{
  "n_layer": 9,
  "d_model": 192,
  "n_experts": 48,
  "experts_per_token": 4,
  "d_expert": 96,
  "d_shared_expert": 0,
  "activation": "swiglu",
  "moe_layers": [1, 2, 3, 4, 5, 6, 7, 8],
  "router_score": "softmax",
  "normalize_top_k": true,
  "routed_scale": 2.5,
  "balance_loss": 0.00239,
  "balance_bias": true,
  "init_std_router": 0.00762,
  "lr_router": 0.00116,
  "vocab_size": 3069,
  "norm": "rmsnorm",
  "norm_eps": 1e-05,
  "tie_embeddings": true,
  "optimizer": "adamw",
  "lr": 0.00178,
  "beta1": 0.9,
  "beta2": 0.98,
  "grad_clip": 1.0,
  "batch_tokens": 65536,
  "seq_len": 256,
  "train_tokens": 552400000,
  "steps": 8429,
  "dataset": "wikipedia_en"
}
Below are experts of layer 4 (counted from 0) of a mixture-of-experts language model. Rows are named router (the router's row for the expert), down (a neuron's output weights, with its number) and show model dimensions 0-191. Each number is 200 + 40 x the weight over its row's rms, rounded and kept within 0 to 999.
Before each expert's rows: a language model's description of what the expert responds to. This comes from a sample of Wikipedia text that the model never trained on.

# expert 35
Description: Middle syllable pieces of Korean, Japanese, Nordic and other foreign names, such as T-ae, N-ish-ijima, Lund-q-vist, Genev-a.
router,222,228,198,246,223,175,246,195,245,178,148,161,210,249,198,278,137,157,292,187,204,245,159,214,202,176,193,134,213,239,243,154,267,164,159,206,198,241,149,207,212,292,182,211,249,165,190,225,205,207,197,200,179,257,216,242,270,200,175,242,248,179,277,166,227,189,210,182,207,223,199,246,190,158,212,211,202,199,148,203,129,180,205,266,230,277,129,140,166,222,212,199,241,207,216,171,201,269,147,262,124,212,207,149,244,188,187,179,172,147,95,211,222,212,225,171,177,215,186,105,222,186,114,152,234,160,197,251,181,158,186,188,159,191,132,212,217,263,208,149,119,164,272,164,157,176,245,186,172,165,181,246,233,225,93,120,215,230,165,213,270,192,194,256,184,160,208,272,206,173,155,206,150,235,182,170,246,204,125,123,217,183,150,206,194,193,193,174,190,212,187,165
down0,252,140,123,212,185,175,222,216,246,269,225,227,241,203,218,207,200,192,148,195,261,202,184,256,158,134,209,152,214,195,246,177,191,170,141,232,218,223,250,244,232,204,146,223,164,192,211,228,205,228,254,178,245,145,206,174,220,245,235,261,39,193,201,180,174,189,174,155,192,177,156,285,217,215,264,187,247,149,251,227,272,237,200,257,274,234,47,221,262,168,165,263,202,217,156,206,177,212,254,216,179,138,188,202,150,219,173,200,178,217,211,124,187,190,222,183,195,76,241,234,165,159,240,244,187,189,200,186,135,234,197,229,187,159,204,269,235,224,166,172,263,252,296,155,223,222,190,180,193,229,215,220,130,230,195,185,188,190,181,169,192,197,236,224,237,162,240,187,237,212,167,158,264,198,201,214,171,161,208,208,225,200,198,140,253,190,229,190,208,251,248,198
down1,205,260,178,197,176,223,240,156,194,197,155,245,224,224,264,218,246,131,219,212,124,230,135,219,260,236,196,158,234,208,148,205,112,261,139,157,116,157,159,276,158,207,240,188,189,219,248,245,135,170,213,236,217,146,212,213,215,178,218,139,245,175,214,210,274,157,177,207,174,220,184,182,201,239,164,161,199,174,159,188,247,211,203,235,187,225,238,278,235,228,149,194,146,219,214,202,221,249,207,211,213,228,196,238,172,217,83,229,128,186,117,190,231,167,209,240,111,328,195,224,208,172,155,229,158,180,207,180,195,166,220,193,126,235,171,182,186,221,237,224,230,252,202,140,210,168,183,153,179,201,133,241,168,137,173,188,205,205,100,163,153,196,182,218,270,178,188,183,166,199,117,233,205,184,192,212,238,165,195,237,210,270,161,192,152,122,120,209,198,259,180,220
down2,156,217,232,199,196,199,227,218,162,171,156,208,203,218,193,177,209,312,291,214,269,254,162,126,217,195,190,181,261,207,225,194,232,271,217,227,130,118,237,156,184,223,98,279,149,205,196,202,283,307,188,201,183,260,195,249,229,208,208,173,192,165,214,161,216,255,232,228,255,202,192,242,181,227,200,246,185,245,203,247,132,175,210,210,162,193,148,169,230,251,216,184,206,233,202,156,227,198,204,217,205,227,192,162,198,173,221,179,194,202,220,180,208,272,183,201,167,176,194,162,227,232,225,237,144,281,158,189,211,178,154,217,241,256,202,188,229,97,252,216,219,137,149,176,132,219,161,154,212,217,193,170,214,175,182,222,297,134,265,175,179,213,255,142,290,188,194,149,193,156,182,206,213,127,206,176,153,149,247,176,208,219,254,313,157,162,210,205,160,214,250,153
down3,212,192,279,251,217,166,275,206,171,195,200,232,221,180,192,229,218,186,199,218,200,158,249,180,174,160,234,159,91,261,164,223,277,242,197,200,150,246,175,166,198,236,184,173,183,222,282,278,233,229,252,227,132,154,184,211,194,226,177,274,250,235,179,246,205,156,195,184,244,164,158,271,116,193,134,224,194,223,196,193,119,166,230,148,149,169,233,175,191,257,176,211,248,207,225,140,145,164,212,198,162,221,110,137,241,190,148,230,209,220,219,227,226,189,230,208,196,270,264,251,221,296,203,153,226,199,237,153,238,161,189,173,240,224,236,149,196,249,218,199,205,194,140,199,239,191,143,256,232,220,182,179,219,183,203,230,220,186,168,219,234,172,221,130,220,302,163,180,258,287,134,206,205,231,172,193,213,205,174,164,167,115,228,207,144,157,231,211,231,111,141,198
down4,248,219,194,233,177,222,197,204,239,185,212,135,171,194,188,233,233,228,189,235,197,173,277,173,221,198,223,232,124,200,175,162,182,178,212,243,173,192,107,128,186,198,213,145,149,122,197,198,230,158,251,319,231,176,205,208,220,224,195,231,300,194,182,202,251,171,226,166,220,166,194,182,125,200,201,169,204,206,113,239,254,139,165,101,228,148,149,199,230,226,221,198,232,295,206,190,141,123,170,206,156,159,139,187,202,256,170,156,200,195,216,180,244,189,193,194,252,295,199,157,212,224,172,201,190,203,227,213,281,199,229,230,257,219,181,187,205,245,229,222,279,167,182,282,166,255,229,258,202,198,150,196,324,204,121,164,238,168,185,240,152,208,232,254,219,227,172,178,194,225,218,215,216,196,180,124,177,207,195,218,248,238,150,140,144,181,213,205,249,195,121,163
down5,193,173,130,157,224,247,267,185,200,124,246,258,119,206,179,240,212,204,208,177,153,246,228,228,213,212,200,176,132,194,186,156,269,198,143,195,135,166,255,238,235,277,123,250,119,273,140,134,192,182,145,201,207,185,193,180,188,217,184,271,221,170,227,215,224,195,227,115,219,274,182,211,277,240,200,256,200,243,198,260,159,159,231,315,193,177,237,130,213,201,211,206,263,195,160,216,168,226,265,169,200,186,180,193,156,186,291,203,226,190,204,215,205,154,228,215,255,117,193,211,176,196,220,224,185,224,194,139,180,244,186,232,229,263,199,156,218,183,176,169,205,189,193,178,207,269,256,191,226,206,165,286,211,178,217,142,129,297,199,205,228,234,199,219,266,231,119,168,192,223,187,139,134,189,238,210,239,252,202,196,174,165,197,147,207,212,155,141,171,189,195,148
down6,209,272,176,255,172,183,202,258,215,177,229,196,208,164,225,205,208,244,222,159,271,248,218,235,231,200,200,180,204,249,148,98,177,202,145,189,159,173,227,224,220,202,190,188,194,256,215,184,273,231,168,187,234,251,235,302,179,202,178,267,146,233,212,167,222,236,186,215,194,146,160,192,202,192,197,194,154,164,204,233,257,248,109,174,238,271,143,179,225,216,217,171,130,248,239,201,221,161,254,154,154,132,202,229,154,349,159,213,219,215,184,131,218,226,154,193,171,126,228,153,214,149,163,286,184,256,242,161,241,210,189,143,184,265,239,266,236,165,155,217,207,246,200,184,170,205,171,217,235,173,199,153,265,224,215,238,203,176,221,182,224,135,230,239,139,100,158,164,250,210,226,181,132,176,189,211,126,188,174,146,185,195,145,232,228,177,211,223,216,182,201,131
down7,211,217,145,142,168,131,172,212,210,227,161,162,297,137,215,171,183,202,165,137,161,121,182,176,149,145,204,225,233,123,162,196,180,213,178,262,191,168,209,280,165,245,171,231,205,189,215,208,219,225,146,151,208,243,189,169,204,232,281,165,271,221,164,209,244,201,134,214,260,179,208,206,243,165,266,200,251,193,240,213,260,270,163,256,257,244,212,224,170,156,236,144,180,148,231,194,225,185,211,239,160,143,219,143,229,204,264,148,226,148,238,250,191,211,187,170,200,175,220,198,228,206,190,174,109,199,183,237,186,277,216,169,113,168,191,248,209,231,295,122,152,147,233,243,243,193,154,267,139,159,231,192,256,201,99,184,205,224,236,198,220,243,239,273,198,184,209,173,204,207,196,268,182,172,144,177,187,177,193,219,164,222,212,201,206,158,221,285,178,248,158,229
down8,269,198,197,226,258,156,203,239,129,215,152,185,216,186,212,219,146,233,185,264,198,252,308,234,274,197,249,200,241,173,231,230,138,223,187,224,264,147,195,188,200,200,196,182,176,172,261,224,169,197,234,168,171,202,112,232,197,275,177,199,236,211,190,235,215,190,175,215,140,185,176,141,159,224,200,203,268,255,211,209,221,168,213,158,216,196,182,226,203,180,231,218,227,243,203,198,195,207,247,239,204,208,130,252,199,126,119,253,258,180,193,175,283,243,256,242,240,242,164,154,191,175,252,121,159,192,174,213,133,211,241,190,271,261,197,210,234,173,228,189,226,218,195,278,103,223,92,250,206,253,175,169,167,251,197,243,211,184,165,185,212,177,264,143,173,181,224,200,212,300,225,228,239,169,213,181,170,259,234,137,276,192,212,217,189,245,241,201,148,179,95,193
down9,202,222,222,192,210,148,203,203,147,106,157,148,180,208,216,128,207,174,234,216,185,244,166,183,193,252,171,252,161,282,223,187,221,279,222,167,218,163,171,248,186,179,239,198,215,117,177,146,242,211,228,196,157,166,225,260,127,220,262,174,92,216,269,233,202,224,182,208,217,234,245,185,216,215,240,210,220,169,140,202,214,219,234,243,218,261,122,210,215,168,242,152,150,212,148,146,199,267,237,224,152,169,225,217,175,299,210,175,238,143,173,231,187,208,184,138,173,70,195,169,205,169,253,284,213,200,190,176,148,234,182,209,216,240,156,224,95,204,170,206,195,180,198,163,187,119,211,184,214,313,237,226,190,247,247,221,154,197,202,210,145,209,245,228,163,181,173,198,226,201,233,184,245,135,205,241,243,191,244,234,200,216,116,243,167,221,165,236,200,244,259,177
down10,209,204,200,155,255,186,113,158,204,185,143,166,244,140,227,107,199,175,120,157,208,214,113,218,161,189,211,185,167,148,154,191,124,181,249,150,180,128,250,220,221,206,208,213,214,275,211,187,228,125,170,185,126,198,169,279,165,183,230,161,255,185,283,154,160,232,156,170,251,179,301,245,258,158,228,214,247,163,178,236,211,210,211,205,171,173,150,214,219,269,229,189,197,161,194,215,234,254,199,207,149,238,203,178,231,228,283,263,202,235,192,182,172,213,235,256,173,196,206,263,222,156,176,198,147,229,192,188,244,192,133,258,246,200,214,274,192,163,223,202,238,262,247,199,198,197,240,147,224,226,193,195,227,150,236,192,175,153,266,239,94,178,184,191,171,197,177,200,279,206,180,241,235,169,253,149,173,162,188,214,184,240,151,244,217,183,185,175,213,146,306,227
down11,178,195,162,239,157,118,223,238,198,141,147,219,173,260,215,229,247,177,160,207,135,186,245,196,213,188,202,140,233,246,181,177,312,204,211,144,225,178,210,207,214,202,223,131,166,195,231,154,151,231,177,244,159,150,188,197,153,183,143,160,137,200,146,201,217,172,214,235,129,166,188,169,184,224,233,175,270,186,138,168,174,198,233,192,199,132,282,193,223,235,150,217,177,246,168,150,149,187,273,104,126,246,198,232,206,243,195,233,190,170,209,177,117,156,163,179,204,256,205,215,234,197,146,123,268,132,221,183,241,203,169,124,202,144,86,90,175,180,139,182,232,203,180,216,233,145,191,206,163,194,195,203,174,177,175,219,189,235,100,208,175,196,236,177,135,208,173,171,198,153,231,209,143,175,207,210,249,206,206,177,161,225,205,153,184,209,238,217,265,245,160,267
down12,139,257,149,148,202,143,128,206,155,213,249,221,282,233,203,225,196,193,221,273,173,150,255,131,186,226,196,221,193,163,202,178,196,176,255,212,216,229,161,264,174,242,219,151,189,231,221,113,171,132,173,161,223,227,201,199,146,180,169,192,106,207,114,150,212,173,175,201,192,207,252,169,185,206,169,216,227,191,277,162,268,224,246,207,238,218,228,230,257,202,208,256,199,243,177,190,149,185,248,232,147,233,202,262,205,147,171,252,203,144,273,201,218,89,193,195,233,214,135,193,234,161,172,187,238,160,166,159,167,239,216,209,165,121,148,274,191,183,180,250,196,262,185,236,197,192,232,214,231,173,225,202,246,273,181,275,252,224,193,196,178,230,175,189,165,219,227,197,243,213,193,199,254,141,205,146,262,127,237,237,174,224,218,211,156,164,245,210,301,146,115,241
down13,196,245,202,115,182,207,173,235,138,161,173,249,211,281,176,222,206,288,195,159,182,219,203,216,146,122,177,134,153,102,159,210,248,149,200,189,220,206,230,171,224,185,148,197,164,110,212,214,233,161,145,276,170,209,284,240,201,167,198,235,274,180,192,168,223,143,191,216,191,202,216,199,181,264,222,203,178,188,156,279,166,219,209,121,181,236,62,191,253,220,223,207,250,165,171,151,186,189,220,137,199,149,141,194,178,192,225,200,186,205,165,182,197,170,179,273,231,67,241,236,236,172,228,263,224,247,232,231,192,182,252,217,199,123,226,235,220,207,159,242,199,185,257,237,199,210,189,205,236,176,213,248,154,275,258,136,194,176,254,202,199,176,199,181,205,177,221,264,176,262,219,225,175,205,200,276,266,274,196,229,201,206,182,189,212,240,185,185,174,139,213,202
down14,182,280,194,183,223,214,210,247,257,251,187,216,195,226,208,145,200,165,207,162,251,247,195,214,204,170,236,138,175,226,200,126,226,243,164,228,234,190,221,200,280,195,133,202,161,186,204,174,168,208,191,180,248,186,276,251,234,203,215,236,8,204,254,198,126,133,250,181,167,201,237,253,234,232,203,218,219,189,162,198,191,189,168,208,184,229,133,190,178,183,168,264,129,170,207,227,241,219,290,161,203,207,262,270,185,184,158,228,199,162,183,189,221,188,219,184,249,163,240,179,175,130,172,237,207,208,247,194,172,172,282,134,215,222,222,242,235,269,188,177,221,239,213,190,240,213,131,168,175,286,306,214,220,304,226,187,220,205,231,157,232,192,207,205,220,169,248,163,195,222,203,138,275,224,205,171,213,179,242,203,146,273,191,181,272,235,213,174,171,153,172,175
down15,146,245,272,224,269,174,228,203,206,202,192,133,217,174,178,287,163,142,263,245,171,196,196,209,196,192,187,229,118,138,219,218,198,202,190,191,181,170,229,233,205,189,227,209,206,202,170,216,144,184,126,213,245,182,223,192,172,166,142,169,179,210,222,233,175,181,212,212,224,164,189,200,245,167,146,196,177,221,264,131,185,235,172,219,171,216,340,183,183,236,219,259,133,225,182,189,120,144,210,266,236,93,166,246,193,163,134,251,190,216,261,226,195,215,272,196,200,284,222,200,166,196,75,200,274,209,134,161,233,157,238,184,209,166,180,167,184,179,213,199,101,219,192,236,202,213,248,117,182,174,264,205,234,176,176,223,293,210,203,149,222,214,211,99,176,197,166,208,198,182,206,142,241,184,205,240,140,244,235,253,244,197,204,213,203,238,190,130,209,190,170,233
down16,227,160,237,277,254,231,229,251,218,180,237,240,176,189,220,211,207,180,206,171,178,173,277,275,239,173,190,160,118,304,197,187,257,234,166,207,201,206,197,246,230,155,247,177,167,194,193,168,215,213,209,256,141,156,225,265,262,168,237,252,212,244,286,172,238,154,199,187,175,214,220,160,141,167,120,141,138,162,235,174,220,149,126,218,160,221,181,256,154,157,133,138,196,229,247,220,147,231,149,216,166,189,244,185,144,174,205,171,197,212,204,177,179,147,165,181,199,181,185,201,227,172,137,268,262,192,234,200,190,239,222,151,174,173,127,186,186,222,246,233,189,270,177,138,279,150,237,137,182,130,199,139,200,179,120,194,211,288,141,157,169,174,185,267,215,194,149,226,197,273,187,197,205,138,154,158,213,175,230,160,189,176,126,173,206,186,212,179,229,237,202,157
down17,189,202,172,146,251,202,254,246,147,261,189,200,178,243,193,254,214,187,222,187,157,263,196,157,241,188,228,171,230,189,165,237,246,195,185,199,234,225,174,166,159,251,206,230,281,129,220,233,207,203,221,207,169,177,159,208,200,201,224,223,335,144,193,202,227,190,184,198,255,199,233,162,222,192,135,190,200,194,164,235,177,127,237,265,90,211,318,188,200,249,211,157,174,190,176,147,111,179,209,204,185,266,165,107,237,204,314,253,212,229,188,267,136,186,154,183,143,319,194,130,180,218,184,220,207,210,183,192,257,257,204,165,98,273,166,186,202,179,215,282,171,186,139,181,211,181,240,183,220,207,170,180,194,206,171,235,257,194,227,187,195,219,166,195,192,258,224,223,202,242,261,232,199,214,134,197,169,206,185,204,222,169,207,167,135,177,228,246,202,163,244,222
down18,161,155,175,136,188,167,220,230,162,118,232,237,179,183,235,216,239,191,221,122,204,121,168,271,214,228,185,270,236,167,252,222,216,163,210,180,273,241,205,166,199,102,188,216,228,220,195,194,190,192,256,227,187,181,137,210,167,224,229,199,117,131,200,152,205,177,107,192,202,168,170,219,169,208,203,172,250,214,229,160,202,223,148,181,193,202,232,212,194,261,195,199,178,198,137,209,160,115,220,211,256,207,179,229,153,288,240,171,201,220,285,230,183,197,210,188,223,339,186,230,260,184,155,280,160,177,250,178,206,229,153,197,146,143,218,144,166,194,180,164,183,224,232,228,250,215,266,108,156,200,173,206,262,171,183,266,244,148,179,191,165,244,225,237,255,221,180,172,292,215,233,167,209,197,209,199,188,141,199,183,125,144,204,189,177,167,196,146,142,277,176,229
down19,216,165,177,144,75,193,226,207,137,189,227,234,162,158,206,273,176,236,282,163,235,168,218,231,126,126,241,165,177,189,230,195,185,232,173,261,170,278,196,220,170,136,186,141,188,205,175,248,186,160,216,165,240,200,190,218,154,244,203,301,292,221,128,205,146,226,225,162,155,218,193,186,220,194,181,216,192,168,146,239,172,216,213,205,221,219,162,175,198,241,238,244,194,181,215,193,162,204,286,192,233,209,161,218,266,144,270,233,175,252,162,220,190,140,227,208,204,55,143,221,183,195,191,95,221,186,221,223,131,244,187,245,211,219,153,195,193,237,192,139,278,168,285,229,222,163,208,259,228,195,194,222,159,186,199,188,157,205,160,192,210,239,141,283,241,159,178,219,167,184,138,185,232,234,182,188,192,239,157,179,213,212,167,231,169,195,133,211,246,197,164,156
down20,193,211,177,228,117,148,178,167,218,158,210,194,242,248,203,124,235,247,194,251,149,174,194,208,196,98,192,214,202,167,246,248,143,216,251,219,227,272,259,163,222,185,178,239,197,181,255,246,185,193,154,170,191,272,143,159,215,208,155,139,241,204,186,144,194,212,177,163,199,145,188,183,243,154,240,245,175,177,229,101,218,176,212,109,222,287,284,150,191,255,187,192,242,324,190,119,152,166,175,254,217,220,263,173,174,248,204,215,213,183,263,232,200,189,225,150,285,224,212,231,168,180,233,135,208,153,167,263,212,223,179,237,137,196,232,255,190,196,204,185,248,126,231,149,166,156,144,263,200,213,238,248,230,217,232,277,207,178,201,202,260,205,191,228,218,189,217,197,223,195,221,169,277,179,205,210,218,138,210,225,194,145,253,189,205,214,194,285,197,216,163,235
down21,164,178,252,294,263,212,246,242,240,230,171,196,209,192,225,180,143,144,259,204,189,141,187,209,251,212,126,191,122,189,203,134,172,220,189,189,182,287,103,197,211,215,235,188,173,178,192,189,171,259,177,165,143,166,277,189,223,220,198,161,251,200,184,248,241,194,197,192,131,178,174,134,223,182,162,197,223,201,250,212,235,203,217,231,171,243,293,184,179,125,99,211,190,186,233,226,189,170,189,198,192,164,238,236,190,244,106,152,223,194,218,159,166,203,168,163,140,163,233,144,151,159,127,219,233,128,196,211,204,283,218,188,157,180,278,134,143,206,200,220,119,186,199,230,219,210,250,194,179,228,239,226,129,187,245,224,139,185,126,162,215,133,225,176,248,242,205,210,174,193,217,139,245,182,206,198,267,148,244,215,126,134,152,187,208,194,210,218,233,263,168,226
down22,164,164,173,165,150,262,186,192,150,202,189,172,129,183,219,255,316,138,206,259,186,141,216,237,222,262,207,190,217,150,170,204,176,237,210,258,228,209,168,223,175,201,247,174,202,212,178,196,163,180,182,134,191,185,204,261,137,201,118,157,112,153,193,174,126,199,179,198,200,190,196,153,141,193,192,225,227,241,149,207,225,250,176,187,218,193,205,278,199,206,186,249,144,168,221,198,177,230,156,177,317,201,144,253,213,239,226,208,173,256,191,180,156,179,204,220,227,162,176,244,195,178,230,233,166,207,236,214,227,209,151,212,130,162,230,210,214,238,230,236,174,306,257,289,251,198,153,250,265,237,244,159,225,141,272,263,183,158,119,145,192,224,185,231,173,170,188,244,227,245,269,180,193,196,189,186,182,213,208,221,152,142,131,117,230,239,185,185,217,175,101,163
down23,171,226,248,240,180,191,201,231,143,196,260,224,248,195,189,185,151,204,271,173,224,207,221,202,268,213,254,169,212,200,136,209,195,195,218,188,206,176,265,180,255,256,160,118,243,124,155,187,228,222,199,165,228,192,182,221,160,182,200,151,218,221,226,199,177,207,182,223,146,184,156,280,244,188,212,205,181,292,183,247,208,166,299,228,139,199,227,170,268,199,279,162,224,219,231,261,230,259,247,225,231,289,218,159,163,225,189,127,183,246,191,195,154,206,204,176,278,128,221,169,227,171,259,259,185,184,204,193,269,157,232,179,187,205,237,194,231,219,209,136,187,151,79,204,155,159,226,230,203,186,212,226,172,248,201,138,175,233,270,166,167,189,209,138,172,242,182,128,216,240,162,170,144,233,119,236,231,258,203,149,231,239,198,337,192,205,170,183,169,179,223,193
down24,140,198,247,199,250,185,179,177,191,221,256,188,169,120,199,138,188,178,247,162,222,206,206,290,168,263,107,206,287,270,168,183,227,208,240,200,222,190,254,172,186,108,199,235,195,158,224,184,158,211,144,213,173,175,219,164,229,139,246,147,96,204,192,138,232,166,178,293,230,166,103,140,156,134,191,154,212,220,197,176,136,190,161,227,201,280,160,155,176,154,163,195,161,159,230,191,171,235,227,163,213,244,149,214,166,204,192,274,267,183,200,178,247,221,156,192,210,209,151,162,159,159,211,193,203,198,211,184,242,214,273,261,270,191,175,222,230,193,185,171,161,165,207,152,210,129,140,213,187,219,168,168,157,226,191,174,145,230,203,161,145,250,188,211,226,146,217,158,207,148,173,144,262,182,164,195,251,176,259,248,177,214,188,185,247,193,311,149,211,177,177,191
down25,208,233,211,142,162,237,147,167,215,235,175,155,198,160,197,159,165,174,225,163,282,244,186,155,140,246,233,195,199,256,160,160,234,164,207,200,203,206,257,193,245,209,177,242,207,176,186,213,232,248,248,190,210,235,255,212,198,186,246,255,15,170,209,200,166,276,243,269,210,220,233,283,255,216,177,157,267,267,236,245,250,193,118,230,218,140,127,176,272,164,201,217,162,192,184,210,301,189,272,227,229,214,207,163,157,246,257,211,246,238,198,196,211,186,221,224,157,120,191,246,231,216,189,269,214,220,219,130,247,213,281,290,219,177,208,225,176,186,221,199,216,217,208,169,146,180,277,186,217,177,168,217,173,210,238,180,168,138,245,183,160,190,176,165,188,198,197,201,235,253,186,217,182,148,236,150,164,152,199,209,227,195,158,196,219,227,240,186,200,147,272,162
down26,230,156,261,257,228,229,232,191,170,196,224,221,230,187,221,209,164,249,194,273,239,186,103,253,224,147,162,187,175,147,219,189,139,197,145,203,260,248,212,164,138,257,226,310,219,239,222,129,238,177,206,216,200,192,190,138,154,182,203,187,135,209,258,167,292,153,131,244,224,252,167,219,244,177,188,208,187,185,191,144,259,236,137,202,200,255,163,202,265,184,188,211,248,237,218,184,249,138,199,248,190,241,249,115,120,199,205,240,154,230,245,175,166,192,217,232,150,178,267,155,172,250,137,306,204,180,183,190,160,195,182,188,207,136,245,267,205,245,241,206,174,199,204,206,177,167,228,215,206,124,221,208,227,185,193,173,219,273,181,210,199,246,253,193,276,211,194,201,176,262,179,193,198,228,186,99,159,198,252,192,190,143,210,212,209,247,206,206,151,250,210,109
down27,215,189,185,166,200,190,214,148,189,139,195,148,159,228,252,240,235,189,231,197,166,215,174,205,130,128,224,158,211,204,231,225,234,206,193,233,225,207,195,195,217,244,289,173,204,191,172,204,245,230,188,250,193,183,196,248,253,289,233,226,373,219,227,202,194,168,179,199,227,249,231,178,240,215,182,205,152,225,144,208,225,207,233,239,207,153,205,281,238,277,219,141,118,117,138,204,233,148,212,151,149,277,151,160,223,190,250,161,136,139,166,221,262,182,185,225,270,233,219,201,164,94,199,218,205,240,210,213,186,177,208,130,185,168,87,208,136,192,255,197,182,165,187,207,202,167,214,189,235,224,176,193,180,158,222,243,288,243,248,202,170,181,185,165,183,280,205,219,184,164,245,230,139,215,190,257,229,200,196,249,246,265,213,257,239,223,154,212,205,204,245,187
down28,145,155,236,209,131,219,194,263,213,230,144,199,186,108,174,237,253,153,191,164,197,208,150,253,206,256,176,230,210,153,213,122,143,196,213,131,186,199,240,166,190,259,170,238,210,209,228,200,185,163,203,186,208,144,200,227,179,250,170,153,41,259,179,263,178,109,153,193,171,212,192,221,264,231,236,135,181,185,122,188,178,209,277,169,178,202,273,220,168,185,166,249,143,227,170,163,169,220,209,138,249,214,219,215,243,211,163,205,241,188,200,154,241,236,118,240,200,162,212,185,211,205,147,182,191,227,209,205,176,205,187,166,213,240,258,184,157,184,278,215,158,204,216,212,267,239,218,144,190,113,216,215,186,158,175,259,264,166,242,236,173,234,208,185,195,152,164,214,191,125,262,216,124,196,144,143,179,181,216,212,230,160,204,157,286,228,187,134,152,177,245,182
down29,276,179,215,234,223,191,226,201,149,227,137,163,171,161,174,197,270,155,199,196,182,243,216,226,151,135,192,162,172,219,244,292,206,180,230,224,150,281,206,192,197,290,231,242,190,219,234,197,215,176,226,206,141,251,221,218,133,185,184,208,147,180,176,260,108,188,185,214,236,157,228,189,164,173,238,186,152,172,189,226,221,312,165,197,117,258,193,251,132,156,183,162,145,262,245,172,184,210,264,221,206,198,187,216,260,142,159,168,177,209,129,171,201,149,244,183,136,314,153,187,124,184,179,203,257,159,182,223,182,217,151,221,146,197,193,208,216,120,171,227,184,251,244,188,208,227,235,214,174,271,234,83,248,168,154,155,235,232,212,172,215,174,193,186,179,232,262,183,224,249,216,181,179,209,179,185,134,169,181,184,271,208,231,201,162,263,193,183,194,154,235,254
down30,202,241,191,187,195,136,227,250,196,217,155,152,120,209,223,188,177,206,203,153,233,222,154,218,251,143,197,181,228,235,248,202,206,234,241,223,180,229,270,207,247,175,201,217,234,74,155,253,209,149,247,168,123,209,190,167,138,163,203,199,294,188,160,187,145,203,168,145,236,163,213,176,261,171,232,240,259,221,254,153,149,217,169,188,178,209,277,131,119,274,180,174,128,227,175,204,166,187,156,132,231,267,195,183,215,162,226,166,78,233,178,211,191,203,151,165,149,262,227,187,163,197,254,176,255,236,173,247,264,185,139,193,233,283,189,207,210,188,256,166,210,193,228,190,236,138,213,217,196,154,190,208,164,205,201,249,229,216,191,197,182,174,125,279,194,171,250,236,185,266,202,199,210,240,178,268,174,167,156,230,215,186,207,271,218,190,206,245,230,238,283,165
down31,229,182,131,164,203,194,145,244,211,240,229,245,260,143,191,203,254,199,224,144,205,253,195,177,187,158,178,216,134,143,184,140,269,184,177,145,238,216,151,220,279,175,185,219,189,177,257,199,202,126,167,232,203,173,171,172,210,140,291,204,151,200,189,193,153,170,147,171,238,165,200,247,204,229,163,215,211,214,181,194,209,189,230,95,164,184,142,179,238,203,262,184,252,226,256,132,183,176,161,217,252,208,161,129,201,177,142,149,145,276,260,198,157,193,181,246,191,222,171,160,225,254,136,250,178,171,189,249,156,234,290,281,216,227,258,179,215,197,177,234,252,242,199,208,171,193,233,201,274,193,158,172,236,264,202,279,130,179,264,189,165,221,167,224,219,220,205,177,275,162,162,244,223,121,201,212,212,161,177,194,158,223,213,208,266,226,185,216,257,250,278,129
down32,213,316,210,210,152,214,209,169,214,199,239,203,197,154,140,204,186,186,144,244,221,106,184,215,190,271,177,199,158,274,174,218,166,284,275,214,201,136,157,239,279,189,254,194,202,161,231,230,262,245,242,261,151,194,161,252,224,229,205,201,285,212,152,179,283,249,172,150,241,178,177,265,211,220,179,202,170,203,210,156,246,228,161,265,245,207,284,159,165,204,206,178,194,179,244,200,219,261,88,192,228,228,181,191,246,185,239,223,220,249,229,170,177,209,225,210,250,198,152,185,161,117,173,143,252,195,199,209,229,177,205,251,221,152,154,248,288,221,252,170,197,183,206,210,212,176,231,228,166,173,140,225,201,176,260,263,244,224,188,185,205,238,139,228,235,190,234,179,145,199,229,205,172,230,143,115,252,183,149,187,251,260,177,155,205,194,139,142,174,225,237,170
down33,175,234,150,204,263,197,181,137,207,166,270,170,213,310,173,242,215,226,175,182,248,231,253,216,174,243,216,206,177,195,170,288,205,187,219,212,163,206,97,217,262,211,225,139,199,205,220,189,288,173,189,198,228,180,256,191,221,243,179,299,161,151,278,183,205,235,106,259,174,192,195,197,218,180,156,227,177,188,176,189,186,158,229,223,190,199,175,126,237,194,245,137,210,234,237,191,190,251,234,211,199,184,232,167,197,213,157,235,150,150,178,233,150,226,213,198,262,179,190,226,226,221,209,285,175,162,200,99,190,104,102,190,155,226,203,184,162,218,187,166,125,212,206,127,258,164,240,218,215,266,237,177,206,167,207,202,152,227,242,298,167,126,174,238,232,192,213,178,241,253,172,145,218,179,196,255,236,216,175,134,224,195,216,238,160,173,163,230,199,104,187,227
down34,176,165,202,203,227,222,203,265,199,165,152,164,222,223,169,233,159,162,179,183,214,255,150,156,160,186,133,175,152,167,166,169,198,286,176,181,194,202,171,209,201,180,201,163,178,240,190,165,242,194,186,236,216,238,207,188,160,153,161,154,349,206,198,230,207,129,241,167,261,193,186,135,233,202,226,249,171,151,219,128,193,165,197,213,135,218,266,252,191,191,212,232,191,247,209,181,157,206,226,151,130,162,234,243,210,166,191,131,213,170,210,290,233,210,186,182,221,204,198,86,177,221,173,176,124,201,141,238,236,224,122,171,194,199,240,145,216,175,201,241,183,211,218,187,166,225,178,216,139,210,272,192,184,181,216,281,254,180,148,184,244,128,177,216,219,133,226,262,159,166,176,216,190,249,193,238,243,216,196,283,151,186,284,124,261,127,240,291,229,233,183,164
down35,179,200,207,208,125,236,251,222,219,217,227,104,211,199,201,208,172,199,251,136,162,188,199,178,208,262,206,286,140,248,238,174,209,218,169,190,204,162,174,226,137,158,221,227,162,277,175,236,176,250,209,200,148,162,201,212,157,232,148,211,350,181,172,191,281,220,229,202,149,215,198,172,204,203,202,194,163,186,206,153,184,177,179,304,201,207,251,239,203,203,231,223,206,134,190,254,218,195,233,185,234,209,270,218,219,143,196,225,172,233,132,188,208,167,199,153,205,243,261,206,197,253,143,140,178,217,217,222,168,185,237,193,150,252,134,237,202,275,177,107,298,176,244,222,221,109,236,251,156,195,193,187,215,270,186,207,171,237,197,196,194,190,128,230,179,215,265,184,136,205,250,224,273,156,202,204,220,126,241,231,162,202,201,231,73,166,197,234,200,232,188,219